From a checkpoint of a small mixture-of-experts model trained on Wikipedia: 9 layers.
Below are experts of layer 2 (counted from 0) of a mixture-of-experts language model. Rows are named up (a neuron's input weights, with its number) and show model dimensions 80-119. Each number is 128 + 24 x the weight over its row's rms, rounded and kept within 0 to 255.
Before each expert's rows: "comes after" lists some tokens at least twice as common just before its tokens as in all text. This comes from a sample of Wikipedia text that the model never trained on. Tokens count by the router's weight.

# expert 0
comes after: " |", "\n", ".", "==", ")", "==="
up36 [186  97  57 124  89 134 137  92 134 132 121 111 116 105 111 115 123 129 106  98  78 131 123 120 123  86 144 131 137 156  98 100 141 147 112 142 112 128 103 122]
up37 [145 153 169 136 118  85 161 119 125 128 161 135 153 128 135 126 125 126 159 150 104 110  89 152  85  89  86 106 109 128 162 136 118 112 157 102 118 160 115 108]
up38 [147 124 164 108 152 141 129 114 133 121 132 113 108 108 128 112 175 139 126 104  96 110  77 181 146 110 118  96 111 155 159 137 119 123  92 129 101  99 151 137]
up39 [128 104 154 136 104 114 110 141 135 121 132 157 141 203 107 127  74 166  80 135 139 150 111 110 130 115 120 164 154  87 139  86 165 132  99 108 135 164 129 131]
up40 [ 89 141 111 174 111 128 138 126 170 106 181 112 133 139  99 128 124 134 104 104 128 126 100 111 119 134 143  98 111 124 150 116 110 131 146 101 126  94 119 143]
up41 [137 128 174 124 135 115 111 122 122 131 118 171 107 136  92 121 118  95 155 100 158 150 158 116 176 128 105 136 153 105 136 137 122 134 102  70 117 134 107 114]
up42 [ 86 153 129 145 127 146 152 127 107 173 139 145 138 138  80 129 150 104 106 113 117 101 141 102 148 140 150  79 126 145 127 120 123 157 112 115 106 114 142 113]
up43 [134 140 169 169  81 138  97 145 113 140  93 127  89 127 137 112 102 137 152 134 121 108 113 141 121 123 129 139 113  98 129 153 148 124 106 149 140 104 137 119]
up44 [131 137 141 135 168 121 129 135 118 178 128 101 162  88  97  97 170 175  87 142 103 133 174  84 113 149 139 158 118 117 173 130 119 123 105 103 153 154 124  89]
up45 [135 142  69 118 130 144 128  89  99 135 106 104  97 114 102 126 119 135 139 114 111 154 122 130 170 143 114 139 142 105 169  99 151 130 130 104 160 152 122 192]
up46 [175 149 101 131 129 146 147 128 108 161 124 108 121 138 147 103 120 166 109 109 125 111 132 142 131  91 113 119 101 131 153 110  65 128 155 160 144 117 151 119]
up47 [ 99 145 158 143 137 178 108 170 122 159 125 148  89 124 172 111 128 127 141  77 145 111 124  84 149 113 143  74 153 153 135  95  78 107 118 142 140 140 147 139]
up48 [149 108 113 107 126 152 137 122  83 107 123 183  81 101 141 107 132 117 133 106 136 181 161 153 139 114 110 124 117 135 129 140 117 101 115 129 130  77 109 159]
up49 [116 125  87 100 160 123  97 106 141 103 128 114 113 142  79 109 116 123 144 129 130  97 124 114 128 106 118 113 149 163 113 176  82 142 126 130  93 142 110 126]
up50 [121 152 158 158 124 106 150 106 141 176 102 110 175 117 157 140 110 111 133 130  89 120 169 117 153 126 141 107 115 136 132 111 119 107 113 161 142 147 118  70]
up51 [144 133 154 153 132  97  95 112 141 176 112  84 112  67 140  89 110 122  73 132 108 113 151 136 169 135 173 145 111 148  88 165 155 109 132 120 132 123 166 128]
up52 [127 164  79  98 152  91 146 140 131 138 175 110 102 164 114  98  77 119  88 129 145 159 145 134 125 142 142 141 130 111 145 143 137 167 116 154 135 136  92  94]
up53 [143 116 135 122 117 145 129 136 128 121 137 131 131 111 119 153 153  85 151 117 105 137 139  96 133 126 123 156 105 108 148 160 152  95 111  91 147 146 145 115]
up54 [122 129 127 157 128 182 126 126 125 118 113 124 118 157 122 118  93 161 111  81 132 130 105 113 158 101 164 145  87 113 157 170 138 145 131 111 144  94 147 158]
up55 [156 128 122 119 138 111 109 111 125 140 136  94 178 133 148 134 155 142  96 123 127  73 141 139 112  92 161  95 127 141 119 118  97 101 117  51 122 165  92 100]
up56 [ 96 172 118 136 105 114 146 127 117  90 120 168 124 113 124 131 125 162 118 125  94 110 172 159 121 139 146 145  71 136 107 131  90 117 137 102 129 139 133 106]
up57 [116 148 130  93 157 136 136 126 112 112 166 127 134  87 119 140 148 131 120 124 137  79  90 138 137 156 109 124 153 127 133 133 110 147  95 119 128 123 114 139]
up58 [111 116 161 119 130 133 103 101 125 138 114 185 111 109 156 118 138 140 143  93  83 132 120 156 124 128 125  96 118 130 161 115 171 123 103 132 127 177 141 130]
up59 [135 141 162 171 128 146 109 116 137 109 110 116 120 118 122 100 165 121 129 136 102  87 151 126 141 112 113  98 110 126 120 123  94  97 140  77  89 132 141 116]
up60 [159 150 145 102  95 115  89 145 133 132 132 224 107 140  94 195 149 162 131 138 121 124 144 114 169 115 126 112 131 152 153 150 124 144 111  99 172 128 151 149]
up61 [129 132 135 112 148 139 121  92 126 145 131 164 130 136 102 114 123 150 169 125 123  86 104 158 140 126 131 119 147 106 175 111 121 113 108 121 117 100  62 131]
up62 [126 127 129 115 133 142 145 104 131 166 136 118 126 106 133 178 120 112  97 151 124 137 107 163 143 145 151 189 122 119 108 108 123 115 150 103 131 146 134 154]
up63 [135 172 148 151 126 128 149 120 107 135  87 138 132 158 132 138 159 111 188 144 163 151 114 141 101 139  69  91  96 130 129 114 201 121 155 136 106 127 153 116]
up64 [153 143 154  95 161  99  97 129 117 131 102 131 170 161 136 119 160  98 133 121 142 125 129 149 127 131 152 115 146 115 103  85 117 116 118  92 166 128 122 127]
up65 [180 103 137 136 102 129 167 117 133 139  80 130 138 119 137  98 149 106 152 111 122 126 143 131 160 128 131 122 143 154 138 164 124  80  95 141 138  97 108  95]
up66 [ 86 114 156 117 117 156 171 144 155 143 125 118 123 114 186 131 164 113 145 111 130 139 140 122 112 127 105 104 109 153 128 134 155 139 154 123 116 145 165  94]
up67 [129 133 125 113 148 102 114 148 165 114 146 113 110 122 145 125 119 153 117  87 107 111 118 166 148 117 171 118 154 121 158 145 117 147 146 120 139 101 146 139]
up68 [154 133 107 122 126 165 176 168  86 133 125 149 162 116 131 122 147 147 131 114 147 123 157 151 101 155 121 154  82 127 143 144 166 100 151 135  91 167 119 116]
up69 [114 140 140  99 138 109 105 111  96 105 131 125  86 164 140  93  98 135 137 106 160  47 111  84 117 111  65 104 132 113 107 127 122  60 126 111 116 154  95 119]
up70 [119 182 163 146 108 154 161 114 134 136 110 147 149 152 120 111 181 115 132 135 118 122 130 127 126 116 100 130  97 143  95 126 116 160 119 183 120 152 149 126]
up71 [125 144 125  94 174 130 119 114 115 124 123 128 160  86  98 103 123 147 124 128 153 131 158 166 168 101 171 131 119 143 132  91 130 114  74 136 133 171 116 113]
up72 [116 142 121 148 134 121 121 112 133 126 128 159 147 118 123  92 160 118 104 157  92 101 124 132 162 133 109 135 131 123 161 112 138 119 164 160 120  90 113 139]
up73 [122 124 124 101 162 121 152 123 142 132  98 141 160 124 114 104 103 134 157 120  84  96 130 123 131 113 160 170 166 108 124 143 113 154 100 115 112 133 130 142]
up74 [ 95 155 130  54 109 142 124 107 132 113 118 161 107 144  98 124 142 128 110 137 115 188 118 124 160 168 145  73 108 109  95 108 140 121 176 112 133  94 186 102]
up75 [103 129 141 106  85 134 148 102 138 101 141 110 165 139 133 130 114 135 128 123 103 156 100  99  94 146 144 135  86 140 136 182 150 168 119 109  79 115 100 167]
up76 [ 91 121 110 156 130 111 120 119  86 142 104 153 130 138 121 120 152 103 117  79 147 126 130 104 158  92 117 137 102 156 129 135 102 115 102 139 156 164 154 112]
up77 [137 112 130 128 119 115 111 121 156  76 122  88 130 122 119 116 139 110 125  85 138 130 118 122 114 103 157 120 140 126 162 101 145 125 132 109  95 160 112 117]
up78 [118 147 140 118 125 163 170 113 116 150 137 157 134 122 134 167 120 143 160 128 106 112 129 143 134 143 152 125 148 124 118 140 142 147 125 120 100 144 130  97]
up79 [139 152 141 133  96  99 115 136 129 143 135 149 128 150  95 134 137  80 128 117 159 139  90  92 155 137 127 142 136 107 146 166 168 124 151 122 149 126 172  89]
up80 [151 148 139 129 104 117  92 112 113 138 153 126 138 132 124 141 122 130  79 112 117 115 105 135 128 130 126 160 115 117 152  93 166 152 163 134 116 139  95 133]
up81 [112 115 120 107 132 119 146 128 136 150  81 138 139 124 150 157 123 164 146 138 117 118 109 159 109 115 117  85  96 113 151 124 143 150 155 120  95 107 131 136]
up82 [198 113 146  95 138 130 102  94 117 113 147  92 115 103 116 159 129 143  88 123 121 142 146 118 136 139 151 136 130  83 137 163 136 111 138 121 130 116 178 120]
up83 [142 152 151 130 122 169 149 104 108 118 129 116  82 135 162 128 134 147 144 103 114 137  93 131 178 133 153 143 105  99 154 133 143  83 121 106 104 117 133 136]
up84 [123 135  97 135 170 138 138  72 163  80 107 151 171 121  93 135 127 151  68 118 106 137 102 115 144 144 121 128 126 165 144 111 120 148 138 132 138 125 152 114]
up85 [156 135 144 142  93 153 115 153 137 134  97  68 120 147 124 120 122  53 120 161 138  88 130 105 136 149 125 116 123 115 124 108 159 117 102 134 129  95 141 131]
up86 [178  94 111  70 156 150 131 138 103 121 115 153 126 160 166 121 120 145 118 129 150 105 133 133 155 149 136 126 114 129 103 130 137 169  89 167 116 130 128 139]
up87 [140 152 139 172 152 144 168 120 132  96 139 106 104  87 134 159 128 153 145 123 148 111 159 160 138 107 116  99 124 118 170 171 106 104 139 105 126 114 184 163]
up88 [ 97 144 153 132 171 151 115 115  90 112 106 119 131 109 107 142 122 126 131 115  89 133 144 158 124 120 129 118 135 117 142 121 149 122 159 110 131 160 123 119]
up89 [113 135  71 124  89 118 138 100 158 108 119  99  87 171 148 162 160 154  88 116 133 102 132 152 102 150 140 128 146 134 195 140 104 159 142 137 120 174 151 156]
up90 [165 141  97 131  93 116 133 109 188 132 115 163 135 120 125 176 139 136 166  84 104 141 115 110  82 109 113 151 133 108 118 119 136 168 121 134 128 151 130 125]

# expert 6
comes after: "\n", " (", ")", "°", " /", "\""
up36 [154 135 154 107 111 126 115 105  83 152 148 124 124 160  99 115 134 124 121 142  98 114 141 113 143 111 164 154 153 101 141 154 128 102 115  91 116 109 155 119]
up37 [132 130  93 180 140 124 177 154 114 163 161 148  96  93 154 144 152 126 124 143  91 110 154 120 118 150 133  87 139 134 137 105  74  95 106 101 131 159 119 133]
up38 [ 96 173 137 134 156 167 139  99 116 130 154 133 157 125 124 106 159 180 161 131 122 113 149 131 132 136 148 101 139 138  93 114  95 144 107  96 106 116 118 120]
up39 [123 113  83 113 120 102 127  85 169 142 145 132 172 160 108 161  98 142 116 126 117 109 121 183 175 104 127 113  91 132 102 138 137 119 121  68  95 129  99 100]
up40 [148  81 104 114 162 130 127 121 110 130  92  93 121 115  84  92 158 145 149 125 137 116 129 105 111  90 144 140 154 120  98 107 141 139 163 136 156 101 122 133]
up41 [190 116 121 106 117 106 148 112 135 150 141 144 119 109 127 135 160 113 114 122 110 144 139 123 114 171 150 120 144 145 126 148 101 128 145 125 108 161 139 105]
up42 [161  99 159 129 124 134 147 130 142 136 123 143  92 107  96 133 104 191 156 131 125 104  98 161  75 166 130 158  97 125 162 116 137  96 120 116 113 125 106 125]
up43 [119 119 114 105 137  86 142 107 129 131 141 166  96 144 146 129 137 101 132 170 153 171 121 131 112  93 153  89 134 191 154 143 137 135 114 116 108 136 145 137]
up44 [126 140 164  86 125 108 133 137  93 162 112 133 123 157 117 134 169 128 135 146 122 136 145 116  77 101 152 150 109 133 147 127 149 145 123 132 110 130 156  86]
up45 [ 97 111 144  91  98 129 145 114  94 142 107  94 115  95 116 108 133 150 131 137 133 151 136 130 107 185 110 158 117 148 151 147 121 124 102 151 118 185 100 112]
up46 [111 144  89 139 125 116 112 144 151 153 110 128 120 157 155 105 145 176 165 129  76 126 118 111 129 137 121 121 140 200 116 122 129 116 123 115 120 117  94 149]
up47 [104 119 120 126 163 135 138 111  87 131 135 130 137 140  84 116 138 168 148 137 103 112 132 161  93 130 180 155 153 131 147  92  94 105 156 156 142 123  83 113]
up48 [136 152 154 142  96 173  80 159 143 110 109 108  94 139 111 136 106 144 176 110 126 103 143 148 110 134 106 156 125 117 117 155  94 102 171 132 149 172 103 163]
up49 [ 87 104 141 108 145 140 118 145 163 110 157 129 155 106 147 101 141 134  96 141 131 157 155 116 170 133 145 144 149 125 155 157  80 150 110 153  92  88 125  87]
up50 [106 115 116 124 152 153 111 103 119 133 115 148 104  93 110 149 141 165 162 154 145 136 147 127 108 153 145 134 119 134 169 109 162 122 121 101  93 181 128 188]
up51 [100  93 125 158 146 115 101 133 145 124 149 136 152 118 142 155 139 157 106 108 138 103 103 115 138 141 159 133 115 159 138 135  86 151 147 107 128 139 132 185]
up52 [106 134  69 111 153 122 140 105  78 124 149 125 135 124 114 110 124 142 145 137 122 106 146 102 175 168 152 148 144 163 154 117 156 122 127 171  97 146  94 132]
up53 [104 120 140 128 107 131 185 132 133  83 143  92 115 141 139  94 136 100 119 146 170 126  91 157 133 156  87 164 124 151 109 103 172 157 146 128 128  97 171  93]
up54 [154 114 145 118 102 101 120 113 140 112 160  90 129 168 151 151 139 145 133 146  59 138 109 136 127 132 110 104  99  84 137 145 150  92 141 183 132 155 127  58]
up55 [113 126 139 155 136  92 142  75  82 139 141 138 136 101 105 141 144  89  80  91 119 125 168 103 105 138 146 151 167 162 134 141 108 102 118 116 134 119 112 147]
up56 [134  96 134 141 101 101 159 152 122 148 126 133 147 123 184 161 116 119 101 130 120 124 131 161 102 122 128 148 106  91 135  91  97 102  85 109 137  90 105  93]
up57 [113 133 122 160 144 125 172 141 173 137 114  91  99 145 103 107 128 134 144 104 146 117 140  95 128 118 112 153 149 111 105 150 139 138 123 128 110 140  94 110]
up58 [115 146 115 157 154  72 140 133 125 140 167 149 151 173 100 163  90 182 114 132 151 136 126 134 137 128 136 115  93 100 140 125 167 119 103 107 145 134 115 125]
up59 [108 121 135 141 126 155 122 127 164 139 137 156 139 142  99 123 129 166 132 100 168 142  83 132 155 119 118 112 132 108 129 155 149  97 120 118 154 100 101 127]
up60 [105 145 104 171 109 165 147 136 105 180 184 176 133 108 133 144 126 120 113 141 178 137  76 110 159  91 117 179 148 139 155 162  94 105 149 136 130 141 116 133]
up61 [110 134  78 159 136 141 113 115 148 113 119  88 135 118 162 116 131 111 105 110 121 164 164 119  80 115 173 119 145 153 130 141 149 110 172 126 106 161 112 139]
up62 [122  95 160 168 115 131 135 132 154 154 154 141  99  76 146 156 134 105 105 123 123 121 121  82 153 107 145 156  99 174 107 129 110 131 132 118 128 109 108 166]
up63 [141 123 112 154 117 161  85 116 161 108 102  92 134 111 139 145 153 162 130 160 145 111 108 109 124 112 164 126 148 126 154 128 122 118 140 152 105 156  89 139]
up64 [130  99 100 134 149 101  91  97 140 174 141 161  98 104 123 123 122 154 141 158 132 146  74 134 147 148 131 135 141 104 140 131 151 167 117 112 156 103 112 111]
up65 [ 88 106 113 144  98 143 150 105 157 130 124 141 130 137 105 103  95 163 166 132 120 112 183 101  92  97 144 121  71 106 115 103 117 110  90 123 118 142 126 135]
up66 [144 142 138  87 162 135 117 126 128 184 118 144 160 153 137 112 103 120  94 100 115 133 148 115 134 129 128 167 155 181 121  96 133 132  93  91 134 162 133  99]
up67 [155 117 109 150 145 159 148 114 130 139 103 145 118 133 143 126 125  97 135 138 134 122 100 144 123 157 106 168 160 107  90 124 100 166 111 102 129 160 109  80]
up68 [115 152 109 148 143 156 156 102 124 127  73 170 135 109 117 159 148 143 129 112 116 126 130 156 185 158  89 175 129 108 113 111 162  80 143 117 165 122 132  99]
up69 [135 129 115 125 125  99 108 111 135 146 108 116 144 122 112 144  76 104 113 122 158 108  97  92 111 141 122 127 115 114 153 102 123 123 115 102 153 100 107 128]
up70 [ 87 138 107 106 181 124 126 158 172  92 173 103 157 108 117 116 141 123 112 140 155 152 101 167 116 169 175 156 121 146 133 158 112 118 135 147 145 118  74 173]
up71 [113  93 105 146 168 171 155  90  68 126 146 151 122 118 126  94  86 135 102 195 145 141 130 118 144 114 146 139  88 182 137 113 124 146 106 130 176 172 143  82]
up72 [119 148 139 105 186 108 115  72 122  88 136 108 119  99 156 134 165 102 138 141 142 166 114 144  99 117 164 121 128 108 117 112  97 137 159 134 166 160 100 131]
up73 [105 134 125  94 107 104 130 124 100  91 110 100 175 166 138 106 136 106 144 125 117 138 160 116 119 100 129 163 114 107 138  67 127  98 120 137 129 141  93 145]
up74 [ 85 143 174 154 139 117 120 117 119 145 108 125 115 121 132 108 118 152 126 131  77 149 162 102 107 140 148 137 118 159 171 173 101 146 133 153 102 154 138 115]
up75 [112 121 128 101 136 142 155 116 130 143 120 101 102 126  80 111 102 168 116 140  95 128 139 109 131 136 133 110  79 142 125 107 141 141  80 155 136 162 148 115]
up76 [137 150 119 134 105 119 164 147 148 151 158 152 112 149 132 101 144 146 135 107 142  99 119 121 113 127 133 170 146 114  91 155 133 165 145 173 126 138  94  98]
up77 [123 121 108 108 124 109  89  93 111  87 166 118  95 179 149 121 131 138 180 109 121 154  78 127 160 115 139 113  82 133 131 158 140 139 162 168 109 117 141 108]
up78 [129 131 130 149 136 125 120 171 162 127 108 165 133 147 147 143 127 158 103 119 108 109 145 102 137 155 149  57 138 137 122 122 147 123  89 149 189  97  88 108]
up79 [124 134 147 118 117 138  90  52 183 127 159 115 150  82 128 121 160 114 124 168 116  97  84 132 144 140 123 134 130 141 160  97 154 117 133  96 112 107  95 113]
up80 [165 117 126 131 110 134  93 117 120 149  89  95  97 101  90 144 149 134 132 110 138 128 127 121  92 115 135 124 159 118 108 132 143 168 179 150 145 176 132 119]
up81 [119 159 132 139 166 138 105 113 108 129 142 100 108 147 172 150 126 158 120 129 129  90 126 125 122 144 120 106  82 133 101 124 142 137 119 147 106 110 100  96]
up82 [119 134 143  90  92 100 103 167 170 129 137 166  98 144 121 131 134 147 131 123 121 153 175 123 138 173 128 100 112 119 114 128 127  89 130  84 125  93 156 141]
up83 [160  93  63 154 119  86 152 128 132 158 134 137 149 120 122 142 140 137 112 166 157 101 108 162 138 127 110 114 132 126 158 103 129 159 119  93 126  74 150 102]
up84 [145 117 155 129 123 146 156 111  99 137 124 120 140 137 134  86  98 119 109 136 123 125 121 174  81 138 116 132 137 108 166 126  95 132 108 130 140 140 133  93]
up85 [160  89  99 121 100  95 150 110 143 107 182 153 121 156 139 158 148 126 107 153 112 125 106 131 101 144  97 146 115 137 161 110 153 108 144 110 123 139 146 124]
up86 [125  89 155 135 123  78 130 152 116 132 165 127 124 119 139 121 112 153 132 125  97 103 113 146  85 120 112 132  57 130 170 135 148 141  99 144  98 184 131 155]
up87 [134 143 107 107 155 124 108 145 140 153 121  89 124 156 102 125 131 112 111 117  99 108  88 149 108 119 109 159 123 118 123 109 125 100 113 172 141 185  91 147]
up88 [131  95 151 157 101 157 130 144 160 128  95 119 161 107 105  76 114 133 125 168 117 186 125 133 113 147 138 153  81 139 139 186  89 113 137 181  85 115 170 154]
up89 [153 128 113 134 131 152  97 127 116 165  92 130  92  97 153  87  95 136 142 129 174  90 108 106 116 108 106 134 127 137 115  88 150 123 148 121 141 129 119 126]
up90 [109  77 177 134 133  95 147 136 140 131 120 159  96 128 177 161 102 126 164 173  88 107 118  99 138 153 136 106 148  61 146 171 138 110 119 143 150 150 143 168]

# expert 5
comes after: " the", " of", " a", " in", " and", " to"
up36 [165 134 131 124 130 130  81 136 127 136 113 123  88  44 158 183 103 129 123 116 151  99 136 145 133 163 111 155 145 120 128 135 150 100 165 174 118 167 135 132]
up37 [120 164 116 154  97 120 188  99 109 123 148 133 157 149 124 114 191 140 135 147 165 142 144 145 128 144 126 112 134 120  68 153 112 133  71 145  95 162  66 127]
up38 [151 151 129 149 121 109 119 115 114 152 132 116 111 142  97 103 148 103 128 156 127 134 136 114 160 143  77  82 100 164 113 100 151 134 157 131 151 116 146 158]
up39 [117 112 135 118 139  94 105 124 128 131 129  64 159 146 119 155 101 161 116 176 124  91 106 102 126 132  72 136 172 127 168 126 150 151 133 186 128 118 153 140]
up40 [171 115 142 108 142 124 120 137 160  74 183 110 122 151 122 148 102 133 105 105 131 130  60 172 121 129 162 137 125 105 130 140 183 111 139 132 131  96 161 105]
up41 [107 145  79 132 128 153 106  69 121 131 131 126 110  85 136 105 137  83 120 154 123  99  85 165 122 112 134 140  99 129  95 165 138 111 115 126  71 111  67 173]
up42 [117 138 138 116  77 126 131 165 137 146 136 141 147 114 132 146 105 112 117  89  79  84 158 142 143 127 132 135  55 104 124  96 128 103 104 124 209 132 148 135]
up43 [110 131 132  83 152 114  96 103 140  82 112 113  84 124  99 106 115  67 117 142 134 124 115  98 140 101  79 116 133 155 161 106 134 117 117 137 122 130 142 171]
up44 [142 160 139 135 104  84 114 104 113  98 130 106 161 132 173 128 184 128 149 120 122 102 173 117 144 131  87 134  90  97 130  96  91 112 127 128 159 123 110 132]
up45 [114 119 136 145 172 121 138 128 163 159 116 129 146 148 164 159  90 151 135 156 123 151 114 153 102 125 157  81 143 146 134 146  96 120 151 122 142  96 101 135]
up46 [126 117 115 107 148 107 111 132  88 144 152 132 107 111 133 129 146 127 124 123  49 126 117 132 132 106 162 137 149 145 112 109 134 185  93 146 141 100 152 136]
up47 [102 168  85 138 131 113  99 136 124 139 122 141  86 106 119  89  72 107 155 136 139 122 136 150  99 109  85 103 105 140 142 116  99 140 142 104 150 121  70 158]
up48 [143 157 130 153 126 138 143 128 141 113 123 136  91  84  97 120 145  70 133 156 127 124 107 129 127 117 154 159 142 164 129 117 115 136 174 151 161 120 184 111]
up49 [115 157 119 115 123 141 101 159 130 119 113 122 154 131 153 160 107 157 110 140  78 131 121 135  76 141 143 168 138  77 152 123  92 141 135  95  91 157 166 119]
up50 [173  93 123 134 155 126 123  98 131 107 113 121 153 152 157 129 126 112 139 123 108 142 143 151 143 158  95 136 118 112 128 112 146 145 156  72 109 137 154 134]
up51 [120 112 170 118 136  96 126 143 126 126 162 186 116 169 128 127  95 146 174 162 152 114 175 170 114 138 128  96 100 146 187  75 128 103 163  94 135 119 151 165]
up52 [127 131 125 137 127 132 139 132 133  88 107 121 120 126 138 118 129 115 173 112 108 108 169 143 147 156  97 116 121 164 145 135 132 146 102 134 165  77 146 141]
up53 [163 106 142 130 120 109 148 122  87  98  95 112 127  93  59  92 160  89 140 138 160 108 151 164 149 142 127 164 149 157 128  80 132 116 114 145 160 100 131  85]
up54 [135 102 118  79 149  99 135 164 112 138  98 118 165 129 128 108 134 112 141 147  89 141 116 109 137 184 124 188 139 112 122 136 103 137 108 163 131 131 142 127]
up55 [146 122 124 134 134 143 129 156 129 114 159 115 122 159 129 110 119  80 149 141 162 109 131 123 108 123 129 137  76 141 119 115  73  74 113 129 127 111 135 136]
up56 [107 140 122 139 150 126 113  66 144 136 154 149  92 143 134 126 109 146 122  77 109 143 144 166 136 162 127 120 119 120 116 123 148 141 149  91 111 165 187 142]
up57 [127 175 136 151 143 100 105 104 118 115 124 113 116 103  99 106 146 142  85 115  96 126 130  90 129  60 141 102  91 119 101 139 135 112 106 103  95 131 121 139]
up58 [142 169  90 129 135  89 104 140 122 134 138 118 158 126  92 154 106 123 149  73 129  93 109 103 116 120 142 112 161 146 107 113 162 158 130 139 156 122  69 120]
up59 [152 130 124 120 138 140 136 120 150 122  74 114 176 124 129 159 104 143 113 125 134 110 141 132 137 134 104 146 118 115 143 123 169 176 155 118 101 148 113 148]
up60 [124 151 118 123 158 107 108 128  68  95 178 110 122 134 138 120 117 120 113 147 124 104 101 123 133 123  84 133 160  77  98 133 157 125 110 119 115 164 152 132]
up61 [133 121 118 153 164 107 120 188 149  83 145 180 171 149 152 165 122 150 135 138  83 115 106 152 143 158 107 147 139 137 123 145 127 124 121 140 169 153 152 179]
up62 [129 133 150 167  96 161  96  93 140 135 104 104 147 146 123 137 165 115 105 136 116 115 187 148 113 115 141 132 119 146 114 142 112 151 120 120 103 116 126 131]
up63 [ 86  77 110 102 107  98 116  96 143 135 120 147  68  91  85 111 146 115 186 106 130 121  76  98  81 131 151 108 140  98 140 110  99  82 129 110 115 138 156 135]
up64 [148 141 112 163 106 117 143 126 102 121 124 112 103 120 139 120 108 132 123 164 133 115 103 175  68 156 150 149 180 121 131  97 153 151 114 124  87  96  79 144]
up65 [128 138 118 192 157 101 132 124 138 191 145 168 127 110  85  95 139 154 160 135 126 120 148 122 131 134 138 120 126  86 110 141 127 127 133 145 113 151  91 128]
up66 [133 171 105 119 116 127 136 152 126 119 116 103 113 135 133 122 108 158 146 144 132 139 128 121 126  97 139 149 118 140 123 107 116 102 166  97 112 115  82 177]
up67 [111 127 173 134 132  95 145 127 134 127 150 127 182 137 119 122 109 126 105 164 138 142 143 117 120  91  96 115 114 131 100 176 148 169 112  92 143 151 178 115]
up68 [175  94 189 163 136 154 127 120  73 119 121 118 120  97 124 118 149 123 126 101  75 132 126  98 120 149 160 177 115 151  96 148  95 138 111 118 129 121 165 123]
up69 [136 161 172 144 134 153 123 134 135 122 108  91 139  88 122  89  94 123 136  67 101 136 130 102 111 112 100 147 129  88 102 125 108 140 122  81 127 146 116 115]
up70 [115 108 113 125  93 136 127 139  62  71 148 151 152 142 125 126 183 119 163  91 134 156  83 139 150 107 154 162 103 166 108 132 145 121 118 150 107 153 131 124]
up71 [133 128 154 141 122 131 103 143 115  89 142 116 123 126 129 124 161 126  99 135 143 140 135 141 131 126  89 137 108  93 112 139 151 137 139 111 125  72 149 126]
up72 [135 136 123 125 111  97 179 150 147  70 127 134 113 116 113 114 137 108 118  88 149 137 128 108 126 129 157 135 117 172 162 119  70 122 146 139 152  95 166 125]
up73 [146 123 115 121 102 125 131 103 128 134 134  80  87 182 125 166 131 115 160 124 129  99 124 128 145 116 127 164 114 109 120 134 153 100 155 153 116 106 142 180]
up74 [153 161 140 114 108  97 120 127 121 120 168 163  70 117 118 109 148 129 113 128 147  87  90 175 138 128 104 123 128 131 101 139 126 117 129 124 119 138 130 127]
up75 [ 97 159 115 116 139 147 132 124  91 139 118 131 147  93 126 135 133 101 175 142 142 125 172  88 113 107 170 133 141 101 120 121  94 107 128 135 125 129 114 120]
up76 [ 97 119 131  86 130 114 117 147 142 120 115  96 112 122 149 118 136 153 100 146 108 157 121 173 144 116 139 127 125  81 110 134 118  92 167 102 132 110 135 149]
up77 [ 96 131 117 153  99 117  71 121 100 116 145 117 109 113 118 143 112 117 126 141 146  99 125 104 110 148 115 132  66 135 118 135 153 127 152 131  90 145 102 142]
up78 [139 129 147  88 125 123 117 120 122 120 149 111  98 105 137 176 164 113 129 125 144 101 123 111 142 162  91 137 165 156 109 104 137 134  98 118 111 129 146 128]
up79 [147 148 134 172 178 124 139 138  99  60 148 131 120 104 149  98 147 110 146 139 117 149 139 137 129  95  97 146 147 155 116  72 122  82 117  97  96 129 145 139]
up80 [ 81 107 180 148 130 172 138 100 127 108 110 149 118 150 116 127 121 151 137 146 123 147 149 142 136  84 117 188 153 130 137 168 150 135 160 166 169 107 133 106]
up81 [150 171 125 160  83 141 127 160 169 178 119 167 147 125 112 142  84  99 131 136 136 144 141 104 118 110 139 143 137 101 168 111 171 116 101 157 112  98 133 128]
up82 [ 95 148  83 156 151 134  98 160 156 141  88 130 129 165 122 120 142  98  97 131 107 123 137  93 124  99 147 136 111 115 124 102  99 129 109  96 152 133 142 135]
up83 [106  86 143 145 127 151 186 174 138 134 135 115  93 137 147 100  95  86 143 148  98 146 151 139  99  92 141 110  97 111 118 125 141 121 117 114 121 154 148 127]
up84 [135 110 168 143 107 132 116 102 119 123 166 126 103 106  97 114 123 130 169 180 127 137 147 112 137 166 108 119 135 125 153 157 142 149  98 131 156 126 107 115]
up85 [169 136 123 127 104 164 127 125 153 139 130 127 153 110 148 161  82 146 107  97  97 104  81 139  83 131 151 124 144  86 155 109 157 167 110 159 106 145 160 125]
up86 [105 112 134 111 101 118 166 130 114 134 160 125 143  88 135  96 170 101 134 103 107 138 125 164 178  83 185 138 172 130 185 140 122 143 122 152 136 123 129 113]
up87 [152 176 161 102 133 109 135  86 122 157 146 125 173 170  97 120 176 116 129 116 147 142 116 128 151 119 109 172 135  98 153 189 104  97 136 126 171 147 131 179]
up88 [117 125 134 136 156 153  95 133 155  94  98 144 117 185 111 122  98 119 120  83 112 142 116 154 136 128  96 161 100 103 130 138 112  98 115 120 134 145 141  96]
up89 [141 126 101  95 119 156 125  89 157 147 123 149 146 105 161  99  77 119 115 130 146 142 148 119 153 148 160 161 133 122 116 146 102 114 132 193 111 136 112 130]
up90 [147 109 127 159 162 173  86 113 114 137 136 135 103 116 134 159 157 119 145  90 114 150  85 126 131  93 145 133 105  98 148 120 155 150 159 105 123 142 153 160]